From a checkpoint of a small mixture-of-experts model trained on Wikipedia.
Experts: 32 experts in each of 11 layers, 32 SwiGLU neurons an expert, 2 picks a token, a softmax router, a shared expert of 64 neurons.
Training: a variant of Muon for the experts, 440M tokens, 3354 steps.
Below are experts of layer 9 (counted from 0) of a mixture-of-experts language model. Rows are named router (the router's row for the expert) and show model dimensions 0-95. Each number is 128 + 32 x the weight over its row's rms, rounded and kept within 0 to 255. Numbers have three digits each.
After each expert's rows: a language model's description of what the expert responds to. This comes from a sample of Wikipedia text that the model never trained on.

# expert 23
router:108122121150072205138140169117071172072175125117076086170118155129149125172125113177121096132062114141084158129140094065160115199161107116130065144157136113103182120143149162163152132165138115107066114148171145094124165143107125105199105128112104131178179105121151138161150162114110102121
What it handles: First lowercase consonant piece of a common word after an article or adjective, such as v(ine), v(ote), sh(ot), qu, sp, cl.

# expert 2
router:109132137149130160110137165078098159134174138105129124133095147137112161112113115163086083107068177138114171135135092131153130151160128118090102119155150081065157116179188151154176097189188098118106102071109161088072165148117115125152119080113117174148139099175144162142148136178081076052
What it handles: Auxiliary and linking verbs and infinitive to right after a subject or relative pronoun, such as was, is, has been, would; also verb-initial pieces like g(athered), to(pped).

# expert 31
router:061118156139126140113151176100111209071175152092107105128112166072167155150109093217121116108118172136085192118185099075191125146148090066098133149156151100116157137135184147147163101147136108118102114130184186104113164131103143158132110127111088143125161115109149154128138134142106086100
What it handles: Fragments of given names, often Spanish, Slavic or Portuguese, in cast lists and tables, e.g. Trevor, Emanuel, José, Samantha.

# expert 1
router:104133179136107158133203125136110159092163167105111126143106148123177174177116132125130129120106156191099098129160052105180098201118101069087110151138121120088137086169186144166148104134100110081130106094129147097126204117057111123122118102094088182159131074130152132105155145141108101104
What it handles: Word-initial or middle pieces of common Latinate words before suffixes like -ion, -ation, e.g. neg|ot|iations, eff|ic|iency, reg, oper.

# expert 6
router:103084143169088192152159137111111170105163157105136098138074152114145146200118066151073082116111154165097120098133124138162135132153102094095135137183134108049112076149168129150136085153096098107057117122155163078108143171113109158143146080083096177151151107134153145077150169166119120105
What it handles: Pipe separators in tables, section header markers and header words such as Track listing, Chart, Year, Rank, Award.

# expert 13
router:101061151121104145154167124057118127103147173077129098147075141125143171153087112152069098120104154159108176095136114137148098152168100130121110151148152102133162096126161156148162108171145100087074110076170158088081135174110102115160078126111104176177152104170160170112141136177075078080
What it handles: Prepositions following a verb or noun in narrative prose, especially in, of, during, from, between, e.g. arrested in September.

# expert 29
router:062117162124088141123181111075100159102171128100121097143107139092150188178079104158092103101093178174112125114163117102148133179155099094102122159164159089105148131169152147166139125136123102105077076088140164077090157162091129123176100125100102179154162053139170133123139160144102093081
What it handles: Inner fragments of foreign surnames, place names and Latin species names, such as Medved(e)va, Cap(e) Town, Lonchoc(ar)pus, -ington, -chester.

# expert 16
router:097071165134094098125154147129084186073169169090080097169132163084191155138118100181127110123098171164089142091138121103177105192155089115109069142137183108116158129185136145126186115148135127097122094126154111114077126144078076140165119100099134114152163106179133123131176115127120070112
What it handles: Single opening letters or short starts of proper nouns and words, especially L, D, l, d, Al, e.g. Latvia, Latin, dissident.

# expert 20
router:097128183128078146198179143089104143087176122123139124121114167091169140163058087188110100094105156160141133095160115113159113149146093125138078149164123108058100073133118192175120103180117118113110080100130121131077147137119097131135070085118117154125153065166185137107161151113103103123
What it handles: Pieces inside parentheses, coordinates, time-zone abbreviations and section-header ==, such as (CEST), (DST), 44°12′, birth years.

# expert 30
router:114089178151111163156136154073097172063160117133143062145114184088176119153110110159092098092101135172123130114176098127164158152131126094144112135162153131077120120193180120146149098157131099123084122115156173117104118141122088082144125128045076154164180116129180113068156143147078119099
What it handles: Pipes and column cells in sports scoreboards and election tables, such as Pld, W, D, Total, Votes, plus stems like organ, exper.

# expert 0
router:115109167169126152128127155106092133104172135085136100211110157091151146148105123145127114108086126136114126151159070134157119137171066115070108144164155132117097134161170160150129121155113083081097082071140158097126176126096133186183129093116089179150161038158167177126169169125099101105
What it handles: Opening pieces of Latinate verbs and nouns split into fragments, often after was or to, such as exp(ected), comm(issioned), sup(posed), particip(ated).

# expert 3
router:109119150148081140136173150110089191086168129119077093151080129122165124144159093148104124089116137216076124110152055082175110154151082104095092141121198086096141078103106133162150083157149099100095101092127185126115149179092164146158135098133132160161138113131131143119132184135090097097
What it handles: Single letters and word-initial pieces such as h in hockey, plus raw bytes of accented or non-Latin script in names.

# expert 10
router:061118179126119131143131123103101143077149152113122107127088158088121167174098069158121117099065163180088177131154127083138123153145115087148129174159164090124176081154139157197152092151142085104085089057150119130110180159061148149151125122142074132140140099152150139105122183134095112085
What it handles: Opening pieces of personal names, mostly Western first names and surnames in cast lists and rosters, e.g. Pete, Sandberg, Goodwin.

# expert 15
router:068120135138084150130186147063119123095143160096098112174110151126139162155091097158078096073063144132087123094144102105161153152155094107108101156151182107111152086160149154147144121149102062117113079096170165081120174142110105120155088108110100170179154101128169142111132176147078072082
What it handles: Last pieces of words and commas closing phrases, especially place names and past participles, such as Italy, Spain, died, located, served.

# expert 21
router:106095157120089148155161137066086121130145116108125112147088135111142192191093080139132118069067161134106114084137098091168127164143117098108098172146142075036157116158151183136148070142143104123092089108143140059075155144114114148122110083104085137148160079125159145095149157171107114114
What it handles: Plural subject words like these, they, some, people, and census statistics text, such as Males had a median income.

# expert 27
router:098112143165141146121153137078107152115182125052095120164099174123109149141111098174144121126108168148119161093133102120161117174175115092081127152137176097109141151138152137145134117182093100069118095100155152123116163162144087162177125123076110195122166094193197163093173179171097121080
What it handles: Verb beginnings and action verbs after he or to in career narratives, such as re in rejoined, sp in spent, took, moved.

# expert 12
router:120119173144084185127141124101126126069165163047097109128106131098145172144080111148112103112081161144093142095150121127155107152176097096085104167166149099094127112132149169163153069147108048116090100123139166079094140137121089134192091091095088131149124104169182170141117134128097091068
What it handles: Periods, line breaks, table pipes, and the colon or comma before quoted speech after verbs like wrote, said, stated.